config = dict(
    norm='rmsnorm',
    learning_rate=0.00664,
    max_seq_len=1024,
)
Below are experts of layer 6 (counted from 0) of a mixture-of-experts language model. Rows are named router (the router's row for the expert), gate (a neuron's input weights, with its number), up (a neuron's input weights, with its number), down (a neuron's output weights, with its number) and show model dimensions 0-191. Each number is 128 + 32 x the weight over its row's rms, rounded and kept within 0 to 255. Numbers have three digits each.
After each expert's rows: a language model's description of what the expert responds to; "mostly gets" lists some tokens that are sent to it at least half of the time. This comes from a sample of Wikipedia text that the model never trained on.

# expert 52
router:148159140132134157120104195138141170087114165161176149111105058070071092104173054173146150152132131111136066134122151110174114110116165129136142119142087092104137114126099087181170087121154118085104075087141112130187086107076124107146153142167159150073140137158128123182148167113163134104076152131148107111097116171066131172103087082135158107128138029125158107144076107131081114129125119165123104139105111134174090127038151108144211109173118113127128170147116098137102074125130144155166122148149122107121147124196128131106149134128105112097073105105062171131164125131128038135
gate1:105129117167115138127178171138146131100167131071118102168122048116152102157166116088090102131185117088144138139136119154176107124124196114181097162110113144084158147107113191147125147106150091103073113114110172109144163142135070092184104119153126104110138092171136160132130126107098141084080106081114095133161146142157152154125114166126158082128133229190151097176142068106156097128147192159170060179047141112183067152085116144151095122158120081142106125152135155112126120139111085137151057165145130095155157148209123082126139150081121110175150136151132165170099092151133139136
up1:161108120114076086117155107140128158161177114101127095158133095134124140107105122114101122101189143153099110127157146179180112140103128112138135101164186128160086130123083175151114166126163123182156200104206124110142153090175113138143069159116123189158099124128117090186137151128137155181097095183158168108093064141135201127128101049146137133157153134112091147158109126155215151126108138145175090105178125081056138147225059128133048162135121106142155166091143177139111100153093139134114167110085166151142094142146154080119117140093120176105120154150173148110127102140121105148
down1:142157101148129124105148108152185088092114140126065107135077135130115118123242095126129203117112088095104142169110106157164094079098125136127199137089097114136090106136102098168126155169063107138122107114178210102162162131156085186110050168102119088152120155102114061168114091161114100151109104132148190120090127153136121162117113154136113153124121108122131157113117131051096133133107126130129125129162101125067118138087087114108148060150146119115175182122109193139105179117081121118161099143116099103116134112027176094164108083106108176121133099132101165148090175151123115113
gate2:084099084125101168054125146077111106106121200166144173098151091132144097110136121145074156088083091128138106110125146179126088074087118114123171236137143123158178094077100167159094120135050146176124163174092129097077132068136125098135174148191176108126161159197130133181125147119097123132154164146159130153162163134071168176137114094107123140140116115126127139168099140165110127110135103180110131094106126103117092132104151150103128162093159144130142144133132094095099093109166131120112162153120127088067114082237152132160090092088103154104108141166073181114141142134113095129
up2:145052108080111169145082143147085128133141115101099099092083091094136135130135063096084089126148087133129101113135135081148131102115129134133071152155148173136170152162169154124149136088174115114157152147143163079096156211138139160137139220069135130119114124029124147118066132184127138172075127096103169140134105093109152100097110142108093150104133168135121103078172165172142152123120087121113115150122122093119142151142085158094083168146154100153183132083153107114141136125085140137109202096174162179121099109174174159130133153190089148133151151082144137145114113193215170118
down2:147148154125091130139120210121167171103120095149135176121098109102136079078151153143139160181155195100105077178115114115127115086173166081113116104125095184147100100166136103185128218139127132102115112133116155117064147138144101141131133152132120086064109149104134027131086133162134141096118117159146129150128127157139142106096158183126153130192184140115160114147086119091150096111121098123162126163115170150140159168113110120097153127080131164143023109109123167145099072111190171157139124096152128082217079150123124118136165159103150093091183182169142152093109096089134134132
What it handles: Pipe separators in table header rows after column names like Result, Ref., Location, plus section heading markers such as ==.
mostly gets: " s", " syn", "emic", " ==="

# expert 29
router:147129117166109146137084119144109163146098146133136147137127097070124094058134136146100102170122133116120154124158132129148147142130127174188089162099118078137074124128121143135111108060121201082163102102134090131170101097078088108180067152164152138110160101184156085113136115135115167148109132140140108114152152130184167151128135130120123164067162119186160128222121124151048101147105170175137127189144101107156104048105134139139120086191122144189085135150102070146122090104145144080221132124106158113134154147145117137134123166117162104234097113126115123140181191104142102108
gate3:183164115192146143135150195174150113147158106072096158097127158123161139172095153145128108161185091111181123052157134143070128136169101133155140083137095112160061193132144105138111145140164103101058132147109125140165126132138111157196111165169105185097145140131121122130124088147164120160124145087082159130151143123126070050194154089102151110138121111137124124124145170135083107109179165147117148128093146123136171116156102157169162152176134127148102106092122137159141115108145095160160096036142067104192093125181128131121104129075114137109191115110130090175168095091053148169
up3:144057130103099113123161151115211128121137115149117120104137109200078071148139115097083152164054143110127101073164135166047131186107153133123166134080142098090130108083163144078168125154144168142113153075136160032102107191125094149121107094075157112172129123116069140122120145087100121063118130157186103143123100087078097117149147143103143113145119102209143147113139115099084153133106131120094132154097132098185124182119097153078124074145165131126173158119132159085113081165125115154190105136113132166173100098089151200137132136152103099111075146144122170090129151152127128145
down3:184109086162115157158104136091106077128138144184109069116143084163195123174159124114087113115129091140086130148171130098197123119091146147078103118129141132045162116046156144153145168123083119071062116161106160084114140174128140149128075140079135185109158144094127124130129115173132117142101118064116107128176113126133092134173131072191145124165151081099148121146151053121158138136113083096163118128177121165151148160163114123128132204136162148076114152106182099083096106090158156040157103130184142162154128166092156137146141124151165104136142155097117165131146143168125187143
gate4:129123100144135063091120109154139168168078077133140103145140194198139119119107140133065124107134094129115197132074106179139093110099122138148187116157129154116146135146129083135094118118179125125114106097104078072126162223157115122098140059146161112115183110113125122105102137124128084154097134114076186094102171178142085109165151134159140096172148119121146147126146122155110111143139114129096147154176182081112133149145078147116130170135139100170053153159135122059136094062060058084054086116163099141133078143112104164128156154135141154129152136161128167107214113129127172109
up4:130140149169119115110109174127151194117081097216114130112174113122108076153164138125094112148070173110101176127100119139101147107156111134076111166126164197081140099121146087092157115067066066127147120163136105139138148135092131098140128140062151174086172091114144144101096136134136098090112134151071117152129171066145113080123156111130112075192135057113169156097138129091141110136186158150115217137108135147129153116085156155118159135115129131130110168130123087132100086127143143137143102157153133169139179079093178143170147133105138095111124168196099096136099032161111174194
down4:102109092112150166154147166155172151137177123129139113161167126073149060098129179080092089146129131165141107168140075111102116133127161089186142108124203146154086081125084155159106119099103130130160079126138135087119122127080109122134126086134072121173083165144185121176084099063091107079181130121127126102110121120141151171158101141143183124085143130102107096159111136066151112146108063177101076111129133196092170122199154084169143152074118130084109058106051161124157083168150150165139153135121087100132136141179106084136145101083157120085150144099139153145129148129150072164
What it handles: Pipe or dash beginning a new line in tables and lists, e.g. the first pipe of a row, tracklist numbers, lineup indentation.
mostly gets: "|", "   ", "     ", "  "

# expert 43
router:154200141139068138126116125107110106143151190139146180120192091126109147046159114187164076112152168111094109105155161141128179139135132154205135122154107122130144094181155127184165156104109122139138141118150136144110109069123081154179097141143224142073142105209096153144119119136192121135126158151156071165177149150154147201125121110152165141133128121109103098117143075174088099147157161183138054133192128124080088109155180151133140143174166117188141144102150112184106131113172095063129111146135118076109149147135124117156143089141146113108124071151140099150147172114134123115
gate1:110085168087091109099149092167166106116166085100098147127108071118131096127128168153088091091170101092043136057129102169174113154125168142127151183179094149145139119116196149156141180097157053130131080130151173083139099146130159170208055119103115150120175082099135103174155085150116147131076089104160107132097136108114158138152169152193145072093161153080096084093167115102144158169115172118164081091076155080170135113179168111140142075143091138165108126195136141155099147118099120113121097157127130139081138106155130113131106139140149118158129121105176115117099122129091127083
up1:117123181124103107176112107127130143113168210141131038144099091180190094160142116118145110091157130051098073127113163175177126118116137155111178141164185134149138156167135197153052187116136154187212122108170162117077128132165134104099133132149123155132092158216129145163140120156154107183106127125101118138120159122095142145093131124167135090138125117086143124142092141151161119184089087113116094137183080116104136157205117163151115082144109131107086100179154104156129166135161127094101124144112142131139134108131164171119129175158119081141134101111221152105158094091166139158
down1:034135095193095185106161109093129139124130123147131111171179124137161118122178097137153100089095164083097157098093144121130169119184058162126142121117086063136166139107177183149141162132089141124107115051162149140126101178170160141138099132118087135162082158179134110122127155112139048094117091121150112077119121165086144186141142130061131124144125119114126117163160115151137147137100197143202143179147132111143145126079154154120102167145085086193142120126174172127065127132136104156150107111088116068071153101110094167161100168119075117142125137106144135095146118041115137154
gate2:170158090140131080155121148172103113101115149124121135143154117130162111121074091119143161124073146179109164157088132163104119131138164109100151171179109121118124161120115156157112188140140174180132117141091128083094134082104072109111160129155179106133088130114099125145175130115153088098130132061107109132139197134129117165087189104106119105149148141186156091095127132151124147113166108141136093169060112196137106174146148166162125087142139166163144127062084146128166061103118122101103151166067152133084149050189155156163140182109106137087099108198084175132122101119139103244
up2:150099114069145130106120167161145162129133131085104151141082078112195110143144092111110117118102127102135108120131139101157160137158141126137156151064090161130168148142135117139174109087168122146164129102182093118116140103085124158156198151140112097148128147109166174176093146137107142146113083135138157146117119137140184139157072120095112166121145197078030170095157107130175136155087120116204096176115136068116094120107141161049099126138101067096135133069153176073140146160085112115108156121177142114082102196133159171154118151165143149112149177063118055192079158170133130130
down2:134124108151073222124123171110153106145125125116128122125090165160093137147067152127185112189179099134156119141169166098171094156155194095096140099122095115149118149071061074172134122139139120064145127094114135112083151155148180205167140106107165031139102153073115131100146121143187067133139176147145112145132129099135092157126145097170125104098125149101163133157100138137170109081173120126097105111145140127103179133073103116105172135137146161116087139179101093097107115142139172180173142117160116124164160132091131046089170166127131105165148170155154180160162108147134190107
What it handles: Word pieces inside non-English personal and place names, often after an initial capital, such as İ-l-ber, He-u-ver, Chowk-id-ar.
mostly gets: "loe", "ama", " Jam", "anda", "ma", "ood"

# expert 61
router:172177113174146137161070154158137168069113149155154135125070132102138117083152100107180114127146164116130128097170131123114151163081086111162159158102146125151156099087099133160079170095154138096086147114179102108108079101085173092115098109156135119111125115158144121157155167139202128149092095116133175140155164112096105164096141077157116125115120137143122140207085148125054124090132175159140119153169070201120101102062200115093130117197128132157088142090141127153066135132136102102122118099143156085121118148183104129135148165132138164155119042150055175179147133089110146059
gate2:127094106204157138096122141129107072119065208142131126152129148156165095167158144095129111093088159132135140147124147154110077151147161148120161181123114132132170078107074109179148133133069138135078142173081130080123111130095087123120157156180160148109108225155071204147155149149121163152124128154131132092129137091109154158112169144063164155144148112152122115160106127138118176101094100095110097141081120140139105134097176117092143152137193144186148165090074102127100086163105100102079108114161126139102144063141188171076140158128097147133098135151089189092184158123139168200
up2:167095174086097131127125144141121083161131140077165138136108060132153138147122096107135092068167093116168147095088130127133176187093098159147133137090146163110144101152171121148176138109144122061169105154183134076120171181098110142154129183131193154125155131116178128161078117144077113137089139116097129067164112144136169149110124117058111145138174174134050112132143152176172099126086158092158096147128127081142161156196143157148100154148154113120105141082167141106073167132091098133100125106185086104094152186132123147147143219184072176114138154085124117146116141140151161065
down2:085177087091099102138148107131107081018138092127194116140157191150077108153137120153092153170171082147068122132117164093100135110122122146168096061128130145194096146118013132122098127161113135120141162138152147131131153145111094124147130137123099077160147117078096106055177131160149163120147108118141133155159164150100110094094178138138083153111148169101116114211100078135118144082131121148207129116132125146173144136162117161110142123085147166098112112108127164078067142122077095159123109124163113118139165133103099145130095124151168114121108143122172111116090158074225156123
gate3:143187149119136173175094152154128119153135158071126105159076162117049132148105192150100128116215133114139133120133192116120103139149123203159145124112102146161118230081120078106146121118125114139083125196130136097132128118147126095147148178147143175111189084170127147105165114122135079120140163096075171159131102153169110137155162084130157146152181110150066128148120184123163161076132127133116138113106125087100127090146114178184129154176131104155103091121111145174125106120130136184211173127167104065170094107173153123146152128112077190110134078113149071141110127116094101103
up3:140105160144126161099186139117145146150155131107099128092135096180057150180162133155073105080065119155186120098124084140112163154179144130098092150071172155127171128076179096080093107053120187098102120145099199141151103152143108088156145176045175104136133130114088185110096179139141135105177163127096140122141127082113091168123146111143164091179135113154151146182097092125082139125156214118129173153086116174158118140150148157143077124118137124091126121148126112135095116099083152068167133091093131147117146146146095123095155119112108131106121109115050172129150187158084104090
down3:123130157175135086124133111084110124126134102111146184149147166152124113132155129154161111103065114100071151202104091071135117131121096151099123120173133087094230151125138110090130076148060110102131150146111120161072071109117188181096114104114135177112137155170137128130089118094118165152153099069200107155090153133098147150165089123140120102118123068066125086153132141152149161138162180079158192070091140112146188141163138059114096203193123117051118139129141097096122096119130141134091147147134124163156127125088103145117135139158147128110106115146090073174202112129147136156
What it handles: Possessive words and the apostrophe-s ending, such as his, its, their, her, own, whose, usually before a noun in narrative prose.
mostly gets: " its", " their", " his", " her", " His", " own"

# expert 28
router:170123106154079111167116159210173072106115133112159087137112126126106121062161069103141096206132135144142065120121088103158148129113152194174106107150132096131162125137194148128162074115134161076107067091131132107190133076075105133167122144142141132117124117136125137140152177146211107126093137102149127171094135180136088137145131129166096115103120096111147105176063142147107115090125132144139051179144127131144122084093135165139169105131104135127119105110073093146130079134111183054129198177141143115117096119149146198112098078078118123124131098124084093185184135099122085093
gate1:118131184102104133119106113128190116153177089067165116134143159136157112099134152136132089152108141187090130136140066147178110151125159144197115192156144128108095102117135149108101172129131142141093110103166168050127100110134115153186115146046058168135130131146125100173132103060079125082102069077093092155125152136162140189168117131157167128106144129120086111141159049116178127146120181074129116110110072098134112153143141141084131152123153145095104120124141169139128074111092121097149112134131086137097194123212106132108139184118086114226182114129139155135127090092086147127
up1:128139128118144098071151075065202185171144188103090090169142082154181107119114066078134120126106130071148139130086177154222098207086093167122110130128220128160119150116130199166116188218134102190163113111152158111129163143154115104088104104137130128118110124105131103123149123082152117146103110169137135136126099122121115092032137102085148096140138136123146099106131119105192131143136103140166127098168123145087134176174107109086126113133070176106131124108120141171130152182108107178155140131092157115147138165166124067082091124101127117119100135136131162133165107122149146142
down1:126122097106130138118112174097136079118116083147175044111078078092117132155139068139146149120114114083104154019153221183124152167092089109103126096097143064112120091086108105153133132113117114079129137139149163087114079117068112151107189130122143119078114150079129072101151123167134100111122079155136158090126078173133129170144061118111150185174125119081079157164119131129121113160119139084129092160113135096078109114120124160152166148144151156168146178133144163174110135118161104102128081156150134067134107156073172108134081167131104104067164185089142128152080131157153125129
gate2:121144090221135098116101153170099132076138119112128111127073155137145129064080113088110132039078163147134094184156138213156111076102158128137175145131127078145152160108078126117083083120125188178144169116102139104117154108171134122169153123145153114118110140102129144180121151110191101126097086085110168105158130142104124180091104130159095124182164131158180107184124138096138154104144093093097112107107070130147153163073169190158143170086117178132183182100120125140099140103115105124075158082067104123102150092117122146143108165092117110142138109121139176132190162111108123198
up2:182122065078126116086080152142155134196161083146143182064172090137122151144165092125092089136134122092143090105141147141148138124096098159142166127115126152170154106157126125129150113104167128128161187107132099132113145115118164161126103166148112128139114055087117131153030154133127125157147158151069136094177136186086136132119086127092100128109111144111087120160124198161149077094105149116150058154114121091067142105125168135122078196104202137073148135094111101123103157179064159146168159113161130140116138179116196207117120137176084155117105125109146098174121127186133138084
down2:111155094104155166169154112160107069138131132110100122155110142152093140104153227124136136161152129127109045105180220129171108143114060179076110104143163186078153134122123080132113091162127127104119132160115116106086078114167140159116186109176098095116181128108164094062146131147122126139154108141140116093148098127138129049146146136168133119100149137096168134146085079100169103106068114133108132171120127158118162128144131175112183143123113136123111126121103167123105029140203160141137097144192127108137108146109192134102082146167181128112123147176176172182086120102146160105
What it handles: Colons in taxonomy infoboxes like Order: and Family:, plus pipes, semicolons and brackets between numbers in sports statistics tables.
mostly gets: "inae", "pen", "inus", "type", "from", "je"

# expert 49
router:126176140163125143122091133144140147030159176148138164111125115083121105067125140159203075159124132060102135125105114098121145170154103083153154092102077179112160122129090118119168144098147124112143118152144121089129082174112092112136130116128185156118142078171187137128114169119197117109129160100149137184157149104106117145074119114115096121057140089144129124216112126155118094140137160145102084151160087164109141076135123124128145143192102090150122137080136054171085117120100117141168130104114158140127148108145118185142138179125136149189121059075077117161127203135109035128
gate2:091154080143093114084133133148060107086108157160153117106100137081139106089119136103169129111057157132076094151163084182115110067130098150130097205117125133187157126107075146130134177205114141229160101138134125118153147095118106169048124180130167136132080129137153108140140149086132118108088105113160121111168154141121151133115159149113164188130160143121102124159133125148125176106114126090107131161097120145079088162110142118124109149069161207167187174134104066102095107109130147110115158190106069078113176087145157126142147137113131058144177143167091162132173144116118107170
up2:129158153076111123101148134199085150149133090144115115173107124159154094144134095144121112098143085120135154186124113082160132127111137109184089132095129132160100153161113094214143125080173096098150131145156138112079139203123138154155145152121160116149162130110110111108076151181196114142100107163099164123154165138094160107078094177077078142097142129114099160148177134135208110090095132126067086180143105149148152125096065137094145196183139113118170094126186131079065126200124171146124145073126128120115130188123147175127146129131147160130142141097165123121132142189177139036
down2:123161102106145133131171146165158119184176093144132104125114148123105152081106086138179200162141110124137132141113146139137143164166106128142115068091164135161104092133109119199087084134108133156120187142168123128099125117135087208185200109100080125115152171108131107137096174150131157183136152140140105122127193088156134145124132162109084186159128104183147116035128140111149122158133185115071114110128142148124181152082116115121149179127148141134091073138127157077047053165107161111101150112161129122180122115101207119087191162142147103147137124178194176139097116111156103106
gate3:179132104161121128112148157140158150170149099074162133130083103083120135200127211152151102187192135116170088087119152129072135208190139135172120083173109099125099171126169128113144144136182115136052130139187092161099153140129118097151126163108138144166120108111094135121104118099102097173090173108138116143079138094179123117169169150137130133106168164130126134173136158099121133103158118119104083093090165127097070084163119177135178114124190092152165114055112114185104104116092087161143158051100094144157141061124095146134087117107083136166138114120129092111167149117090091164
up3:136142141157117114117176130143180155125184124121119112118142154140043141087103145096152120101139097100151136061093135138110129110144154116073141110103127062137166128106194145085134093146195133139071159120102138054156079142111147097129142098054197112139091137099139155114120133119181118109197142150186081154161146084160151143079139169120124115134144094115149107143149103107052118120132119138143086119087133138134195114157112163148116125121190105117172182076116140154050141119063120125173118072138184193125101096124114186141173158190108127096145134106113091162117119107048144106
down3:112110121116144156099117117152149127095117099179110141114122154145118094158160137095113134121106128143144148136095117133179122198121105150100155160149138112193134124125161142086060199157136121109122091109159168164176073115167124156112109078094164156150094177166196115177075154151147075148115108094115181122159153148101086168079176168105165093122147132107117120117094145106191161111107095127173186045099141144148172136135139143122103180177136142107083154098106166127056129101166161080081101133173174157092136179097108150184145128132098118146095086101112117153190111154218135071
What it handles: Subject pronouns and auxiliaries opening a clause in biographies and ship histories, such as he, she, they, it, had, has.
mostly gets: " he", " He", " she", " She", " they", " They"

# expert 60
router:181178127197112114127125134143140090102174192139098131115136090095117131057127120142131139147130149117139127119154149147168157173136111100189149166128117055106197066146114083170120166116155100111131068096155113124117092096124116145145189124195137131134132090148150141105115180105214118103081114092142094151121140079116113187094148106153122121126176123178081117162092106152119050112162171131140079132126127159115099097079207085112109121197109106132083195156120109143100105128056135099142170097157120096131163160136145126121106104120147096086098096161114118190124185109132065100
gate0:106147081178108108142148127151111166121126135123098108087094064114130150148177088135123121073140158158146175117139109159152119109073136138074128149101095083140153028141153120124124119129141072149145087161141060144130113141121152154134197091138095171137138123140163174112132134121150221112143089166189102124082107156159076126151107137082160100132152121125140086107106176150095124101051149134074121131124194126168169109062140115119144158131133085083067154150069105084106129105052037113161119092103128094136123162146101175110100158168082143092120139159107147190148123156108159146
up0:139157141161130133124070108116103103141181161072161145072134061159183105130149125126092181113095160167102095065051112148098099070082134089063157061077097144181132122127125124110150149172197185150160045147145138161151146124181147174143125131143138137125173127149157096125166073177134132142109080119151145110098161130138139182138119134160147114148086116166144188130094120195131094144149134128144087191149126100116185136082153120113092145113133100089090114138058156105194096183093149161116134142128138129117086145101099175156112117119128094068102124125141108121183138073127113124
down0:125103160158175119105169147159141106111117114134142073124168112078074095101059105122136141122103161179158111140159120124080151203115143119120098150135060174091134087129190170074130152082099113141145136107120165108153116134126094109143136158160139095166093161086140158073103140127099160111109182071063153096148097095179127092108168135180134106073153114183128084139093119040135173133135145093162115092121096164117130202136141081081110078093120091129140110105099160201092160210133120111113105111120140092118146117201117106111134134184113135111110184141161093113132145061138150124
gate1:119195135084096137102104103121124149107094142068172100104121134197199119134147177146151074137137165188043117111136155160147109128084165159178167156095122097168138085123101094159114227117150100125117107055103165087104130158136091115124136130125068174149214099195104106121157104102095119120081129115132124154118119131096136165160125109163097131137102111161114116135128104167087124219144164147139082137085081165142104102130145144147110114147088088134112124101118192133121138121082133121127158135144143139094214079173124096151119165105146125189122112135112140192158094102118187124
up1:184131163115135117076132093077107157095175178088161076086138116175107142079143111089141137125132132120082146131072154203160102150149191144138141079118189099167147139147133175178088194142137126190148129120171143145158145176140120148057134106106105132182135106124116136190122138104147125164135120154140158147130117136093121123094164105102108160163097157133139112132088116094109142220144096097087164157109102108115074108163137131179080083109100135097107121100114165156150116126084116156108122067139134118119129129149159046140120200051111032185134106145140178125182132103124135114
down1:149178135149128184105151082104090208167082137100186059117085121134139119164099073124148125145093169098174167168110158153141138140126074108113158102116085111126130143134073150114124132211136090113128092172191129040103126157156143163119122144157114091132052159167165082110055101125115158081101134150133163135108107103146151160137069159092142134080154146128142098128116145102136139108104146113157116150055113116080129092138109156155104139155178115138178094146107180092114169150156073189147100132161114082092113083130125145172101132107041082107119104131146130183113162118102094129
What it handles: Nouns for sporting seasons and competitions, such as season, League, Cup, Championship, race, Series, often after first or regular.
mostly gets: " season", " Championship", " Cup", " race", " tournament", " Series"

# expert 7
router:134166134158096163102139186139141137096098163116194154136134109103107160108188140147159140107130114132104091116159095153120140166117115128191105134134101108143166133175141110191088139080091148148095101092133103100156133152122121128163124122178171131065115112112122095087085200170158157125089128110170063108125138116182108146125104117100096089144110056140116088208047127116107175082106097197147085180138101230109102129093151134087110111110137139192103143100138125109121107125156171088153141122142108122156118145140106126165112126128149043143091087105052114091205164102142102099
gate1:097107175105105128066146151142206142111140182112173094128143106137099142173143128085077086102155123117080109118150119114152115158071156128146124122152099098145076128075127128147126142111134071134147097030099198105172206142135101081141084141149127146125131138105149106111163110085128160109110126054167089087130144127132153168163127060142161092076158175103112089155125100140176116137158158101191069130121104098206097110121126150119099116124140053148133078101071139124114178134109170134150088147135116129183174136197099072098089118085177099164123174114133140134115145106108144108
up1:117148148141148139126135139098189090109106152047092089109084115135119112133149091077090068106177168107081095119119170158174108170142141134117120106136176147157096101189131145176099146137153108164164125018157165131122126132174116150137123126155109160142123089123143149139122135058093138146101090136100166144143062127071165110123115092113167129112118138102150120183140108148180164173107101172151172106152111120115160172156097212152107127144093070143144165103093127180114179158111147173161138128173186130192113076182108111174144145121089148153098136184197131101095075120137145163
down1:136124111179126099056103139112116148089142116162144095149110131136194059126150074148138149109154158114137123092102155132131087129177140123123144145068105138143148074117110152119147117169111208206146099118128103132107117103119128115192097136105147119082093099116165073084118121085145107127088094165131152121118079072135127128177108159136103133096111116094041104123175152129139127092128095162153083158170073086053181162095179131157105079096113119140145133096104119175100158095142103121188144136137141103118078116115176094174172133128039212137123159123170177121100162151115063105
gate2:119161149137107126125114179175063135174136142126125142128103126151112153136138096106186167088087089146098140130164158199108137154096128146162135199141170176129165055133089103166113147142091181186045166098102110101112151115076105125125123092176172135083115090131090106181129172130150102196145129067141084138117136099131128145082100137143137146167128114144110182189114126132104160133146087137145133187100094131079099153090155190106141152063158114091135109102174133160119133102109133120137142143137119128155080071096098135101152160138069096072098096140135201138188081178117084174
up2:135097175079113116113110156157121173167071135154137153104151096131149056094122100111083070073128113107083201132128163114153154126104166122173074147127103203122150165120134147167205150112191159101177112161185141066132146103103200163115068185087150150142139104070183160140060143176119082102143114182073118129130141143113137123119119127096112168098130150113132083105147164130192099096078084124088127098149138144130124113146090140102120159164101118088133171131172071104092154081118151128178133113156132087096098160113110091172093153150138157140114131125162118149128162158129190101
down2:066103099119060140113157118114097137094097106104176121158079156177132134184166180145096122142138127095120100077107200103117141094137117117151074130123157203156073093133151094131069166132140190143085168133141125169103178158101136145107119134129124138115059144129103161062163130165129120160124105141143089110164123119126064173187188142158125135170177112126120112087087125102171127183118110073164135139117049183160124151099094132074150097189141165100125062106147085107076112112096127145087122114133084179112150122148182098141105170104119090127134141164163168115160141066136134148
What it handles: Opening and closing quotation marks, parentheses and brackets, especially a quote mark after "said", "wrote", "stating" or a colon.
mostly gets: " \"", "\"", " [", " '", " “", " (\""

# expert 36
router:136192105142079131182121187109121114109117130145107161158149093126078100041124108150160088096136183067134119082099157130122162124119154162150136110131155102137112121160131113097164130137121147128144113079133138138144099073089102081210159116150170122058114125155113087048179167136176107132090121112141078136104109159189140151139097132185131114115130128149098133123154077134115113121125189159104078126181131161111099023065131169110151114200127142165094116126115117165145107157146107091104084159131098075167150122203114179144098102141152131138108064151092102149138182094112116088
gate0:138158071148170114167134168154083138088081139084171103096117098140095095031182127119133141103164090094088150138054149078118182102141128120115047169117115170123190116081087163110162083117110151103173106130135124083094138151099140137154194088180110211136100126105063131125141136145136166102074133192148140089086118148146089087068095112100148121153141082128116139117163132146089095128152121126106148196121143143117173072122122115086130128140137074135061118107131162135133147145164113117097157108122134133118092096122086182118069114098104160089118163151096107197170164132121139127
up0:111165116154145104106113140102102151141083146099168139051147108156099072126167113173077113116177176087120109173079130173079117096149176121090125116131060219207135127119121153152162081165140172142130128116157127173152172084101097117157158131196160155109150127141108107069137148139086174154140119140166179118127130165139172163087151154100079124204089107152093174144110091153176107141133117136124164158139124106192150114101066078088060110126087124119147158153098125080139129150093130157159095145141200121096115090112109155127141119110125085153077096130125131100169074118170168116
down0:114219126158160120133133096109091019142133169173149153132112080099109110120089141147164095118135163165158100090147140136154161143171099129152144085170150080070165095147191149140159169133209145117169126115140134188135073106126086132190192146096069137143102107149162170125102103084084070091087211127131138145129114134112133091124195173083156090121156128121162126171147116115139120186096127136117106156122133106137123158126077146127131093142154131057151131107104100153102128169129093150122147137107063145145136155146145151165088071151107154129101177187112112119069126103112085097
gate1:161159150087127162180148101147162105100173164101109111138071128094139103120145129137082154137151130135080165112113130116150105169128222163151115117155109149149145167112119002176080197102122124107156109071129115092159154100097123105130062137157096182158131135184166112156138144089097091078086112122200157111106125170099112136131089127169143078083111098097106136145132116123152149167182159142152103099127073135085143124102129128127099116113154076100108117124145136113100134166084139104142100195178115065145127089218158075174116160119150131201132106098172126158122103147103124128
up1:152118098137128093085166123071183182154106146100102102161110088167105104155104147099114098143193154137089177116064140124185144125099182144155135095166194132153128108163106140157120162169101139187148107088130139122167194103132111092125091142097157135140093125097104156198113148150136129183105151170155142076138110156091160125098124097119199088128154137089120117158111142111181177177066123087131176089148083090114076144142078161172082148157139092144145155130068136173134122146124097184131140123131174063154178143151149079133135150101083143171074124094135183088159100094156155161
down1:155105115160136153104155130084105128086183118077146119150109113109095146087151079166125138129172159128106123091130207151154123118110064148061196152160150057074147097106118164156174131120152143159141125086141103111084158154118166183147123142154126165088115134171129127138102153117192078114136105207148136131090061078143136242128112159078130128146120121164162152136132125076126170101163150176136093146114065122091181123112174139120104119067105091176098144158154138139094109136114109148176110172104140155120105126116183121150114073157107212100142114089102093115095180131131129138
What it handles: Short word pieces right after an initial capital or letter, often in names or foreign words, like C-inn-amons, B-ess, Tr-uck-in.
mostly gets: "eph", "atch", "edd", "oys", "inn", "imb"